python train.py --n_layer=11 --d_model=128 --n_experts=96 --experts_per_token=6 --d_expert=32 --d_shared_expert=0 --activation="bilinear" --moe_layers=[0, 1, 2, 3, 4, 5, 6, 7, 8, 9, 10] --router_score="sigmoid" --normalize_top_k=true --routed_scale=2.45 --balance_loss=0.000694 --balance_bias=true --init_std_router=0.014 --lr_router=0.000513 --vocab_size=16384 --norm="rmsnorm" --norm_eps=1e-05 --tie_embeddings="early" --optimizer="muon" --lr=0.00893 --beta1=0.9 --grad_clip=0.5 --batch_tokens=[32768, 65536, 131072] --seq_len=1024 --train_tokens=385700000 --steps=6087 --dataset="wikipedia_en"
Below are experts of layer 6 (counted from 0) of a mixture-of-experts language model. Rows are named router (the router's row for the expert), gate (a neuron's input weights, with its number), up (a neuron's input weights, with its number), down (a neuron's output weights, with its number) and show model dimensions 0-127. Each number is 128 + 24 x the weight over its row's rms, rounded and kept within 0 to 255. Numbers have three digits each.
Before each expert's rows: a language model's description of what the expert responds to; "comes before" lists some tokens at least twice as common just after its tokens as in all text. This comes from a sample of Wikipedia text that the model never trained on. Tokens count by the router's weight.

# expert 56
Table row starts. Pipes opening table rows, especially numbered track-listing rows, plus newlines, list dashes, separator rows and modals like has, will, may.
comes before: "|", " ", " been", " 3", " 1", " 2"
router:116137133125108128153135141130113074111104134141095159083101128119119147138131171174102118131174135140125130084143158111134150113115132140121095126125096090119105168137153160161113119121126148126102120111166114107164090107143157152080148087132139170158115124106128108110070133128136185126155133095139121133125151133162152119143152125154132125083141173175117139076100113134153112134164
gate0:138110102110188140095129102116130116115139132119127164095180144082172135117132113133113153119156110117147127118105137135127132112104071126140128138104117102107112126142128173106164084154096126126145151094117133111136092112127159140112137091117161130117107080121078117124123151117123165128125140160110145136136165148176162124126177083126084115100138105135117157173159147104164084132122
up0:095108138126102130140127138077121174140131103147068087121136131156110139124134121139091101078111095148142097177122168143146135150113089126147150138147121075098106122145141120130136096099126142118117126115108151132121145113079089150116118132128137117144133096129093103139137135115136123141087155120142149076145117104091113172145121099083087151117116147101158104133164117133134087184128
down0:131119159166150101120152141136123127121149104114115166110142114095097174076143158152114120102097133131095102115127132142104108133099143114131118110162134124105077160125139133144106119154123129135147138121090148141119129091139134127141128141133105108079107111132149186136143134206114103079129158158129166163098102123120149109092162092147084127192162151124125134134132121127160158142122
gate1:150114132130132139122138136117092129098116159110127124126113145091089154164133129078146122112161129118134137130149126148130114101163120111137156166122139089146177136103126074122151146173155173129126142162121154144125150113135111126094126186073149112150122163165099131117107127117116105136156081147116115145097121106150130155144114173089159103108101122083119148118144146143125139162197
up1:137159092096138131160108131122139126110155100138117128136104096134132121100136142173090097119155137153135133146129111129108119168093098173146143118132134121125135115103129222175150120075117104163141117099104112131146175145107115151129149107146137096119126133097157123122129101093202150091141149131113080113132138113143142097078147109087141125095122133104135128124117126100140138131114
down1:114136140136112149147101091108104152089134132120084103119099126064117116121152137131100089064113097114076115107117116127152095110121137129095140137142145120092123131169085146141090145139107142173097124091116138113146124132121087136128125168128070135117146102134112125136158124125124143141114130109145098154084100137131129186129150115140138120123087111106086137178123133141180127115159
gate2:149081151135083174122114106095124149108133117133122128126128116116089130087103084162127143111148128146122123148122124131112133118142088094138134080133118121130153136136090153125125133122154131162143104178100127144140128137159096097072094121103108167202110122066100136106128115092149156131151158160139099087127129156136106129119158129096092123157124131139118106122119085170149130134135
up2:140112128137090102109110137117124121117133085143157096120095130087099137180125101152102111111127143155117135149110098160143146140131128104142110119162099172114097137109128176117085131165146129083120090102096128109119144173108142131097124134092127157106124079094110171075126142141165183137141167143133095127145115112125141139128150110088109139147107139095123093129132092150145108162129
down2:118102083139083132153128125123107089136126122111131131107138146147113123159161154119116107095161127130099142141139146172087149115134187081141134130126189120143171114119168146122147138135132120172144090097081108151124136131160104123153101131144163113140172135167156099142104124151102109115139125080104173137115095120131103145113141111125105135124120140154123089100137156114140152188152
gate3:149128123124117159139141176155140107112128128129162106132160133150111090135124135077132118131101156174177157145105114134131160180095156145139147139178140095140111118127135126115150120104126116128098121124120105142088173134115175131089127167100137101096137139152104115120161175139132081107088137127118058175138127081141128118139128143107085116156145113135141141088123115120148137141150
up3:143183185129163147172096128107144121167148113143121136133123099161111100108175131098112134119117162157106153147109123118177129092130131134089172183119148129126113161111105135140108101144115123110127106141130159153143147151110124116127103142094081104123102137128107148169126159111165135116105100106114138117118122155105109107097124128151147098128068101088139085125103165136151126122160
down3:156156167165154119170147151111158110125167078145086142164120124150136121136119163110095106149131133132103147130146130113156091090120128118097140177165152095136128161140155105143123109102119127113103100135116159172122092159124110133148078125094142136102130152157145140147056159106095150131115136125166133121157135136158128118129067114131145138141104161095119121119107106120145141159147
gate4:118130123160114151081156123083134096144126105158155119109139123110131132141152111123160136123141129133123114149154129091138127133105120163149110140111083104150150105125147164087105104182110144109103137142155075159086106136135100106115132100108138136162151091113112146093139109114097159093185144140098107146115113161077147125050147120130120135116119123162096120163108126148130125141164
up4:125157124127105155171125113162157117115136123126116131132108111090173118157164123153136107132130164085137097146114164153183140116184104138124144171106095152128127107111146154141157137117117114162087175098119152129139100124137116121121115112151144145105089120114134087163122144146155148107169115104141107144098137122144166131151133110168096143123101139150102145150104138142119045157119
down4:113091100139122114118148151145105146124115145121094093131136104147132149106136128082118124144116190156138143122091099069112126102133112133097132141138110157145132133113176099138193109134104139155177152138155125131079147092122101110128076139113165093113084094132139130144149138139095116130125094151125118107069119102121162120107126113143137148107084109114140112104142157130127164097151
gate5:107137116153113118134131114137147118068140098118136145111125177146091104109126138089139097077096098165137105144156139134096108144115132143116146139127101138099120103169111128144147118120133174080102155106149119168107105088121146150157136124172138091153156156140152182103125100128105147083128121125128130095128107102116108068159134156119145108136117152147101126113127166127159088118159
up5:118135098137134128134106141140105123112121122090139085132117112117151143116101116160132165145084162117100093139131132129153075123141077144146118116131159145131129185136120132112159099125089177189148127116117129164136161148103137106116135131135110130176103094108154123163151125129148112176115161130126148109124102046157142130112145091094130148145096115105149128137112119094111137139173
down5:163185076118072152131132103127135094126143152112131098128157139111130159114183115108110149107156126132117138095108150132125115113154102095147141148132124114099110093100148127116135052151155136094114111117097132128134131130149138124121149122106138123124148152168124138105115115098098176156097129104070140138083116110136190106102108122116120126082132141152114125127121079163146149136119
gate6:144144095113110110113088167117119126124134155114130105134149156127124070098117124097120121149107126100143145163127116132118101140093185101147161159136122121129181116135124087106149164116145134170124128152082114146084106126112088117132136133113130141130145132180124130117155138174136106087084116151146129113108183157099126156156114180131119070140108105131139145174148134147130118128101
up6:126111112164118135113144128102129144096114156131145125177138134135103121151115112112137100114110085159112094143137127139122136152138144122119159117134133155145148122111119128099166169093121124148132155140074095143119088129101079135150122180117080161169155165118093143126130180144171106144147075165110146130101164135094121075141110153090139121147161152134100116114104146160112152142133
down6:145143145145136083088125139144123133128130139145138103146088109135105162160144066190125122130123115087123115155139135143154098157131159125108174102188146193123101140077129111145113151117135084139129107147127184158159139090111126137124155134149122136123148170120123115111095135150122175091113158172116103138138142149105106106089109137139145114156137137116124148135117162136122147132109
gate7:108108133108091158111117120103113114174088134122131133153135109105140174183144129119131179121119167134119146106148138107126126137133094131119158135077159105192131146092141129109117099125115108133130062095137136093121109138141151130130143111126116135175148115201117149128139160124131159124154179125129113151160110160128113095168102135142134111129104137073119112102112121130109138138085
up7:079164129186146099103137145115126115104137134078126126113106106110150141156125171157169139165164141127111106130125098123116124149153084172146143144148179134147107153124107126130133139158118151137100113123085143090109112164083142110097116160092163130107119129124085096118111090152140148116122142102108157119134152139118116082113141099144116107145126140150103095101132153113122185093141
down7:166100172127153105142153147130125155120110129139134150122135123153128160126132143109141160140134152128154116123119155149129147142102155114082138125141126149136106128093148213121108129067145206146117141126084105114138114096124142122127145177118142130120124167140110143122113130100142146124104084137129148112153108107087144085123120150112115087113101154128116130136105072132148098091186
gate8:126127129144129080147143157146134132087142136136135135083141088110178183140071159088107110085161142130100103121137148152168176156108161137112149131099137103106148157097160144128128179119097124112107146099113122109130155121132165113074145157109138174134096160093130163164144126126161137142165111111081119138100128127133147132132142141109129113116130105149140097152109138134119120120145
up8:121078136101157146162146162147146103125091141115184117140155127122138118159113143154091138123130136140144097091129134151180055148134149132157111112141102134139121133136131088135146154135099107089114148164147103098118121143178138150087104146148141096115122111128141085177132114121129153119163162136089112127165126140126141126089135130140179158155144153104124122096125141120134086120089
down8:110150111098144113123126180082131103092125117128105111136166129113157123113133078117100128097139140143143117123148139129109168127128128162120134143181138126159101154102118078125172124111152114110102136140168087134134142111099146109098137109165125127175096192166148115135101145122140105162139110131137116136104134096101117099147131137124131125117146191149112098070127110098148081144150
gate9:124074101108135152161159098145112086132102124117130083085189128119129126138119114150147172112141142117162130129113103101143154133099098145126112178113112175131116146138120088135135076137118156123107140110114145087137149110150097140107068126158159133142132161153107128141152093125125120102147141091143128138093125130161126111148092145164121125124137151102135115148097109076112158078128
up9:119094141125143129176139134125115149099109159123161133156117136094141151142158126094085112125127117096127148111142078136154126189130114170118107120112085146146150161131123103113112121129118078132144105162137102158110168114124127130109108099122165109092127138181124110160110174129103171083135163159124155094115159117128122140133126128128146182111125148149156102133113120141155163082091
down9:126113129124172116160139071106151108108163120117114088145088108097134175118166128127149110143158119092112103113171134123065089119143151097107113074125123098121120106115106129130149129150137111133138137133163097133127104118128114153156155105094138136121083090129145128093101109113096176110160133137115093098133164119139137126121130083126140156153135159119099164101161157119144153165113
gate10:119109124113099153144147137150132150177132142110155126170136120110127087158166135095107128144085159113106147114139130159167126162114174133110137148130163175141159114111088083135080140128135146100125157171126135132134113131100112114134135145087086174133107151138113101099106153164115079146123080147126096103136068130097140145141107148121141129163127102110128156123104142161107140132116
up10:089107139115124122140106115092144146138153056131113151139132097098131155118095160150103123127108073138151161110153156119136106107123153150069120119115129107090161097108153185162113122130135158093109136138112131135130141148155141152121117123148110154102140156090196159165120151122131091095161178129121118128147126118099127137087132116108130135150137098137130130125105124110186110113125
down10:144073125147118141092088095122130127130146120141093125115094165165125119128093118142151137141144138136127126104134141135119138083137128120132102160144127128113132131154132076151129133127117133117109133088162112061127118115160119115146076124136149120107178137106080111123127130142173080152122091133120148148137109118127127197149088110083121164134087106122085121104180142094122101118127
gate11:106149100088124114141119148153138141165091131092113127138183120120182123097110118148166126162110147134121132127151116126100078147099072115086154093171158156144097165174108135129102121122126100095127138093117137116134108159134157125088130123126121134099114149100135151096134188090115123135081142123122154152134135114177140164147097103143144104110139129116159131134123137138146166149123
up11:094070107118113120138159129149128107127081137100079154126158149134113089154144155093128156152137146122145160129104128188125104109166132109139154126083123110131144089135115167116151132098118131141146138142131182083154128120134112160145147131111115171118130098118141114121120152083118109140081152139148111109141121158100186152112079141106126095158125144111147144138132139142132096166163
down11:084138131079118156131142112092080122112170101124081131139130114119098109150100123118137175115124105150169095130099158133097108138097111108144116109127121090175129157175139104140154122147111145124134143180129142133117135159062088125134135104151123101130151108140099119131086171118104116141113094103139152143112109153117152152143133135076186150135125139179142129139104120119118133130118
gate12:101118176134123148128152115161125086104106153153091151128128155126167109095169152096164111137125117147119127143123162152156146077105170125138114143094125169140117125116126109127128089108148119133137164105164154109127090112147117118129095116136075142127164100159121125107131113165104177136140084130128124155118079133119134119099120158123093125171154188103116151124163159139111146148151
up12:151140143110163104124102115113106111145131093087103127119145165131093137134151117127078141082128128126140124136140089139109131115114143084092116175163089144183123159109104086125129142143134167125112130144096112128091117089095103130118136154149118110119118125155152139119058123118107098117133134182113117129162101084120124165090169128121119160167139101144098120129103110112141135164155
down12:116117117169102108093131181108118111154137130160127167076114102138115138127115067130118137158128160126103129125100111147142128109156052094139104122112141098156152085121119146124122113120105156115158139125141165127143126143148145139121110183129153128102095145140196147104112182108105163137143132069124148116127112107122094141132090149105122125151140117126102140124117149085113132149120
gate13:117131136101146146135116109133117104085152173139128136109159143136150143132149137093166129109129108129087142120169126144135107121150121128124129094188121095162107121141126152150201086114151131166100124109117151119154134103172157141149131112096134189141121127133140152152142091076150160108109108086111126148137145125158128163134127136153141121065187107141127131137135096143104095127126
up13:124153145138123110093125104148112112098111106160073133102100127131143128098121076091139108107142156123143124152120113131153141087137116136089148079167117140115130128143150171143101084163165156116093164109083119125089146123141161121138107130107098152190122110105151113119118118107116131113149104154134116128141201170092139126123107090139117136123142076141120143150129112139114093109133
down13:163141145138100142076155071138132113120094118131124128146109109119128092109158164153114088096121114105145121094136132132084144127150097153181129090105128074151157155094143118148124125103141113113122103094172133092141135161166129124121120130110162155095104064088156145134108130127122117138175130090098130110115112160136139147127099129144117133118102142126119111148122145143128064132152
gate14:110133163170098124123162090148142098127101138125145141168108139111146139132126140107127119150130166097100113134107152106142105111144127093148144136124128168146134152115139090196132122110148097145152099127177119099163141101197132122132150091124114167135146098097133125123139117126042140130109098127134129104157120140135096160129144146144099162126116121122124132100124150162177160138093
up14:099127118130115102078093149145102088124125121100079117126109097136103160120126121127063140165126105131128109096146120149154080105148161093154109085125110111162134135100085117150146150104150126185084122135124152116146119115148121115127146185107107166142135129112103123111135116118094122134135113107130113122121121172173150156136149117133095163130117104156133191106121140160132150131096
down14:155107159152121100127112175149084126100189140147125141140091112132139167166155117139119107116163130120134112102117121122114103094149133138136136125125155118110139124109113150150109139149145136123163108106151172140098100124145152133172123069114129172158153118122116155133091153106156141158191189106144117122156124109184129119117120130133158127083127159150103124100116116111173141140154
gate15:115106130163132118121112133104128118149103092154144093087160117128098121153151091139195117122130156123147155145129112125181143141134136115163133167141138175129147151104128087083093111144104116111116161138130143167109158143183097112136118108133115135157143137142110100092127191129121083148152128092145134187125110150099125107103128091119137134135126164128162131112144138136134117076117
up15:104124194136105149103128151164079099091142151127127124089174093142110151172140170085131116142118107114167124126136131151166138102141138093120105123117164116144141131121135127130092137123088083180147143109141118084121133129129116123102156152109080121133103137176143113122121124099114163139141129130133126174154102154160130132128147151110160150098142138119177139078158134109145145117108
down15:113171153108168136118132070143124085083119142117109130132133140144133133136137182123169100103147152091137107124126150116101102085110121104107147177135142104123126109141119146095102123118105139156127147128120111130126134167108133127120092144102101162084116170058142152101092107179157128116110117092153155165141111165131147135106154147125156142156114144135155097114128082135116115149121
gate16:134156129136163142111139119140126149140138093126108144139095160124108148165084115144141134090201110092134110157169172138122156153118103158139169129105092136168147137145169117160136087153082171142117138093123147114140125114126123136078115110130149137124127117130125130164091152122178154118139140119164143103130100168128104153148153123159146155080133133129129178131123111111139106162147
up16:165121169155173123128155176157146146140117124109143152157121106108112114147118112135167110143066124124106157134096104138123183128132129129131144126121142175165115142122156124137090131167093134128139146113133135117158140128127174106109087139094120092123131129135108178117132109130148090164106167135076147139148121085147112169167125084145158107098138145120147158095105122146146153138155
down16:152121097124142174109153101154165115141139118122115143162125079102086130116069116125149122140138157115075137126130132141151088158127140114138122133134111101129142138104099081148147113122127136108114180140155113097138112147151132112126152125138163137123098169106113132072115143186124118114121136112156130139097139151122151148102144102150097113126082177175070135136132122132101141082160
gate17:121140147148147110101125111091174111128150133130083133101104103130129092138100141135106155106139063115148126127084113128116149154123101120144088117102167127127090170144096131184095087147114100138120106101121101152128098127139124154149163125158127136113113119130115186115129108131141139109090144116104177125108110112135117136173105105126063183112142137163117133102141125170136114113125
up17:112120142150123159129161118147141137128112120148157136153160151126142167157138137089134097174123159128118115145165144115116087116134111111101202143146112147137093094117115089065121154089131116093136155151135143107150138109116136114086110138096128135162137102134157104123117146154141117146114106109139151087170105145104126092104080147119127070145180104112148103125129107082137126133124
down17:166156200107170129127175130113105114106102122095114109138158109137142114140176104140160097097103155110168103129128126099155169139127121105121143150087161116135161122137144164115142155098141117143142122141125136114094110115102153141148152115065153100143109145148099145153145161129158140125115128110133118108081167125149127135203125090124117110111123120119103155146146167149131110134122
gate18:142170119149125143124146117111157116126139108136119110122141139081122137105173077142131132095119103133098160158125118093156126137148143121205171175153102165091170107111155072096126111148118152104105121137114117164108143109137174114113107117160168098099120104136108134119143147114106101130151147089102155109116149115122095076168166123136120152136132120131099122138126101143124142142105
up18:130089132146154149116129186147158088099093125124128099131202135143134136179125110110163129148102151143130110115171158142104123127169125144122073162132138151139096134111102097107128131109123137106132125113162105128065152128130131147176133134093129134119148169136076113155127158135091124169098126119133127151110154125123119133131095153138133095118128148130135116075130096122132079153141
down18:121151104131106083135158156112092107105180130131153103158100113110109150141126145105101117169115098109119115107141124130095130165123062163132156140126140148106125133132132082120117147088140133137077111108147125143151075096126160152123112132108142167112117108157135136096062109121094143104131170121115137160113119123133129103101116119136147100146123129155128111112061131175169137115120
gate19:158175148116124125125160126148160119150154136122113068118107132139140156134132131148120098143150171120109106090107132126125118123145194133113144167138143153152153166146085135118120078158167145126096101114125096128147094114131115172091145153148158182162103137126169123134134126078129147148129143091093136100135146087132141109118179142118127118113121149118098115098113123101132111172140
up19:131122117129110132141145160138144133126129156109119173103108149149120110087139162109140126097124145147123111098143160128155130165113174147146112157156128148176106131184138154137086115126167123074110169143114133130127099058107164124085102172137142116127138127154097131135162140120135146110154124167102110107127121075125130104127169150117078164103117087144146160115103113145110141129133
down19:138126113132094106105111117144145131118136089151128143101123128103122145115128116155146188146193160146154165129113127128102134158140100132164160125110107093097058125151095156107120101132096139120168108130065124115158130128107117093159124123136134165141139117146080127122126147154131095121151132128138099150059122134119124143092086115113154135104169154145144139136157123135178136116138
gate20:124106077094140144139146097115118110107133175110113107125150134129095106132125132144129161147142131157128135150091121129149140146123102154136127132117109107121181138139118080139118113149124114132111097102169154147093114153126160151105124096099176137111145124190127127133101129128038106112166145114155127159118136127132143139142085116098117152181129106160122090132140085114164178123136
up20:088162118121120099129125165104129134094093078087082135181087127146167130127159143113121092105133125104127094116166154152132125124135119137101127159132122104133137129197177119153129131105135101143142123144147108120142100117110058131163187091144103148096131108117111135112104111122122158149105114109130125095178163116107141141123142144137131155088132127131136124167140152147113105137137
down20:112141160150116117115146127088093131127115112117088130176152194154118143145101098131152142141127091175089122137102149126122089122130128157114138114154149149136151143153110130110087165111161171109132121152109176151121164079128123122084122143090096100136138117114160137142162116154131126131143172125133136120113105159161124116163158158156067119129139129128102174137141135099115108111150
gate21:121169137159152108139115120102095159175142099099157107134067079112120122109119127149144117096102110149147119095162121113154148099122153122143150134164149126131126155098116164138106142156135088119161138079154119185114151129113142109081098167132121114114157140154140152142124141130153119143122154152156137124135100129115133156091079146140166122153128101073141111133150135090137141149088
up21:121151153153130114133161125114112122157121106125181107130098113113093128109094142108151122114081129114155162136160126130137151153140117120121177143179163084169136118093144126127131153143146106145154158138113142160135175106103111107073105152145123120095128136131136179100129129138147105122117139118151142116164103100066117124107086132131121131167145096103134106093169142167108155169106
down21:164125138125136151151114123162155133172141129121128097120125139121133111160098108176097139106169132116143114114135152155147089138144140108152141185111092164115108124114100153124154144168105157082123134150102140132144114100118140115168118125157119166166216134115121066103120139109104140114163109139159090142134195153102110111129120108107141130165139135122129117125116104142149120140135
gate22:135156159122126137065124151138140134115140101089111132181097104175154113146145144076084117133150102093147132152118099125166126093093153150122103091118149129127130139107128152141138159111146184102110125084126146115121087108099116132172123115157116092117133146094120136152121113114138091098131098174170109139117115099092152147136146136093095148143130129160135120111126103132128149091099
up22:130180131143155181167142156087118125111155125146164107180114144139099067100147115150137137160161155123130075114175129108138120137109116159118116155106132125157193140108093138118130128184105142135160104118168099136122183108100107104131140110140120118146087109152131113138146111099139133149121099104148125120162145122120144125134133150133089122085119137126118115142115111147091097126148
down22:153199140128118139143175126088185133168169133111124100142130132087102103132153109135162122177107110151090138147153151115115101124134121101101112102141127100104099092100103109158158120159112153152152115162139094118136128128151093127115110097119142101135107136136140170149085123109102135170174140167117092167136139137147106139096153107140115157101139146113122133113133133144125166144138
gate23:072137101077125114127067116134126129128090135123100176127149162111134120098140131131124184130105121126087098157130110137100122164119153164106149087144135157111118145127115151127162127087118173134119153146164136119129092112143105139100103108117128121112123151100202133132131139104171146103115140087148143178120108136076112128133152113138105135115121116141117140106114167098112169144128
up23:117094123139156100134153154146150095113141150063117106164116130126132153123096085134168095168122179163129107108148139145139116110136140122162138107121121139123122148159134096123111108140138147133140095120132122066105139147141153104117117118078119134127107097140130049154081176148151113154145126087141137139134098095154137142119138126130174119097124161126122129114133151149167088115150
down23:130141164117135120163149137189126120124110082124074120095138155117165104146151099141164152154119137126129147121111118152155179110096121123120112134144118133118133124152118115161142116078132147143154116098099102105126148146140187110182155130140105125117117080125149152104143120125092113155107136128131172162156156137142124111153104115124051116138118112134114110146164117151126070147145
gate24:143164153130104116114147157135146152156158116139152107145165120108148134113098168137121120148169143133101082134130144160123116127136134099131118155117158115158127107127133100128112118125108158152118103178056139150159175082119100133141108144122127127097139145090115142081105143109197156117137139114101092131139135092162156104124192110087140121111157152117104129102124138118150151151116
up24:122146090130143125142101149119107100103122088134133107145108119091153126139127134123102155139147091134133167119127123123170170121158150129098124110143115140090149138134122136137174132182163117101164117107126084126115143118143146113119144103106135134128098154105189105179125093111172143166185128106120154084119174173102112118140113150149111167140154083164100117142117119106119117109129
down24:162123102120120150160119149125119126123122169126135147090120140116158120146104111147127103157134124119135162121136081117149135122120096104147131135153123133119180105092087094083155141150129179137120158083142147081056111127117122130136115134120085141134106151108095118118143129159159128135101131079164139128098187142106099118101113143145127123143123135121073179154098177136114119119133
gate25:070121123088108142087107117144166087116115114123131149075122089125104128109123116153139159109127104127165122110098103166125130116148092072129141113119164120133103116106170115110117152161126165128133122118104100179145178157150120115118114097167133153140116136120120144187127124120152122152141181146134120168162169139120138133128154058138146139118135161155138121135139135134121099140124
up25:150112138108107086106105120109163134183106096155139132150121090125141122087154136163116128105096115155124105125141148137145115093098133092158155114177156128138119129107166126121112145117151160129125109131120118108105131093126104154166128147152137146124122162112116153154135133128190118180139125109127072091139131103099102183071125100127164125102108180127126150115140131130095106117092
down25:139128131149161083146178098109143099121121079151164130109137135157114119123084165140103116133081110128142144150155103149145112144135126121065126109108168109146159125137087105099138153111122103127153137167122114138136120171108095133113148181099109188128092123112121133134104118131146090094102113128111184161126090123116116122135094111122145124128107158117173120124155134121121098171129
gate26:148101125146094082131161118138093151167114096128131107119163101125130089164136136104141154115135132100094124131106145135088086139124121128130151134127143135143161108138154169069140161075107104076123126146113096126161120136172160145085133105141133121146150145122138091114134163148136140133127094112147126154169112161130083137129132125143112154132152159179157119101086152155166160133128
up26:117123130148112149114109085116130112082121135146122150104107146149148111122114156122142108099122156108161112100133103140119127120130104138137086098128151089130104129110116160111163100142124142159157136079170102170168110128151136079103107083154138168189162139138139142152111136121179125149166124108128156117110170117142132139160162078156087106107181146133120101118142127123157138139137
down26:137113143103133128100160148068167145111082114137126129153152126146084130150108113106107107107141153139114134146164104179114097140137106118115088150117156114090125113093127144129140128125170130106136138138078155102098180131106164141120098094109131162099117120155127146105135128119123138165135092169146112150160142148155136143140098146121138079142089108136096136142163116136119144059101
gate27:126135130138131152110107169141150119161140177130154114147115132165091147106135156124091146115097139163100146111139085109113108101140146132112029099112111106109141147128135142104114158110112100090146077102161112140120089141161135133108127092132131145121156139108144126175142118127095143188126146142133105097119135111171151147132145171114147112099134157110171142117096140137123145134126
up27:081133109156140151113128109104160127100168157154145122180125155122091134137149132103112119161083093140138089080109138110152111120107123168144089129112100166121130116142136164112093116076116074109128089139179091112113147180113103130120114159128128132111131118151126147188151129121135120158161160166132144139123175113113158154099145143108136112114145122119119145129125150135099103129119
down27:156124157125128122130150136118141133087154113127119160140121136078135122080136116045108122134108149163139147142112128117134172159127127159114128091148159178149153122146104119108119155152113083106137108123152104094116103145147115123080113117138132133113081151163145131157128140135095127116149076168102095116105154139156133133160083168103131102111101115167127098135118114149082139138150
gate28:123175161097107159115139182154133122104119118133137139117095124129181096139136148155117083145095104196126118150100138104130143133134165118096129145166133121117128100141094119101154140112129119144116142118170139097133151114138131082090143142142157095146137130146122107152174086117099144142093138145103110117067179119117102117117156108107167125092140097093105130151141158122131116118122
up28:115082146101139123157122110159124143081152130125105143151125173118138117155162143135059153105146139165141170167131124134133132120092140153153131112097137122101116081124157138152129152125144143163131118148108117145133084088135172107137097152128146167106074125116151150122124146113093136126128124156062128131135112098131113132100122135089127119143150077153080120119126089146149118118169
down28:136166140148129120178106106124111124130137131117143133129104110103176101162195138134138150151162128170104140116120120082162110160150131151105142155126127125126134110159135116146114139127109117119154153194169087144104066142115134102104145164147121119147117155130070117110115108129102105127118150167125139166148093092119117137139135139119139094156168172093117142119140098164154124120105
gate29:147143179134107132151146126090128158124172127137137140177104154139134162113105132118102154149146135116131126164119128133151117139098130109127163134166103068106154124110136142114143164111142119124082156132067102124119146147094123123112175166141116120161139123125139143148113145143139088083165107113143130168095135108093147117104156164124102137151104075093100142160170101138117100154118
up29:134165098105145120108143110107120134138153141105077141101193138100147141091152107126145120110152103120146116096148135144167125132115158108139169135109099166120129080134142177128147115119123128076131172067160155104143112171115153136131129141104088150119120122099126167097109108120078110103122134140140117080167100161130105109097110148103109113154105106108120144141140122108098114132133
down29:177109134115119141170157183147112143148111146114184157168113114138150115100128125121126154150162108099126154082096172098160086132180123125118101122100150111154131125124163117167116162136140151077109115132122139127098156143143115138149152136103125134128154105135159142137116132146164147101149113127142153146172127085102112153117129143150090090113110083111120130121112106086138117096094
gate30:110113135116153136131191098163159150154100110133128138147109181118143120148110134114130127120136116157090137107083153144122118116126159077125121150161114152116113105122115046146095113087143103083109104179119128166149110113122118128152124139165098178086147154142154130117103162140113117117120156121119126133146111127107118142106138133150141153142128118077177116126132115161131139091094
up30:112092131132129128145172155153164152132123111120131134149102158113152171145130104101132142122100130123084148096116117167133111093134118135119139150172135140107121118149141050175140160107148152088096139154118169147099117112139111121123112130146123153097142127138134118121137123119061103094113111124119104099162130141055103142122089136128169155139130103120166142124093110140086117159114
down30:168121095135156105142141129134118091131117157111130128100086154133110092174132142101134179100157109127162111151106137129136172163132180147173105098130122181141098172124130114128113139143121149125128137131147112122108135122068113115170121101138131130147131109149063145139039134114136127185141119127125132122132108122106103162096157115128121139132142136149113155097128108132127115146154
gate31:164106109141149140133124151123114142116148099141106139135176124143180147145093080127149128120162120145109090146158112120127113129087120142113132160109108134174141102100140110103147093142126159136103128120115111131145149105100104100102114130101131121147110115084087146089144092103166165106117146100144146129120127157100143143157071144120114168135096098133157140171095087098096109135076
up31:162123115107125124189144196125162094151157135107139124153162108099151117175112146140112137124086116115141126123101143132162153117127132131156111111102120142158135108122103121125129133146119135154133110156112140130096170165116128161131135126119110123127071124119117093112162109139097088119098133166123118113071113088139118103096080111136122151129152072092123125122162100184120097147126
down31:149132090135128120117178174139142139131134076129105139157129117142136135074116163126141121087098148158111117158138065147160138129061153169164105116147099157124120159114120124128119056131150106134143142121110136094126088094139109112147129134078133144135110107163120091114149101110129153140121151150137121120108111136106111115165135104156142098118152112159104108101146167130105115136102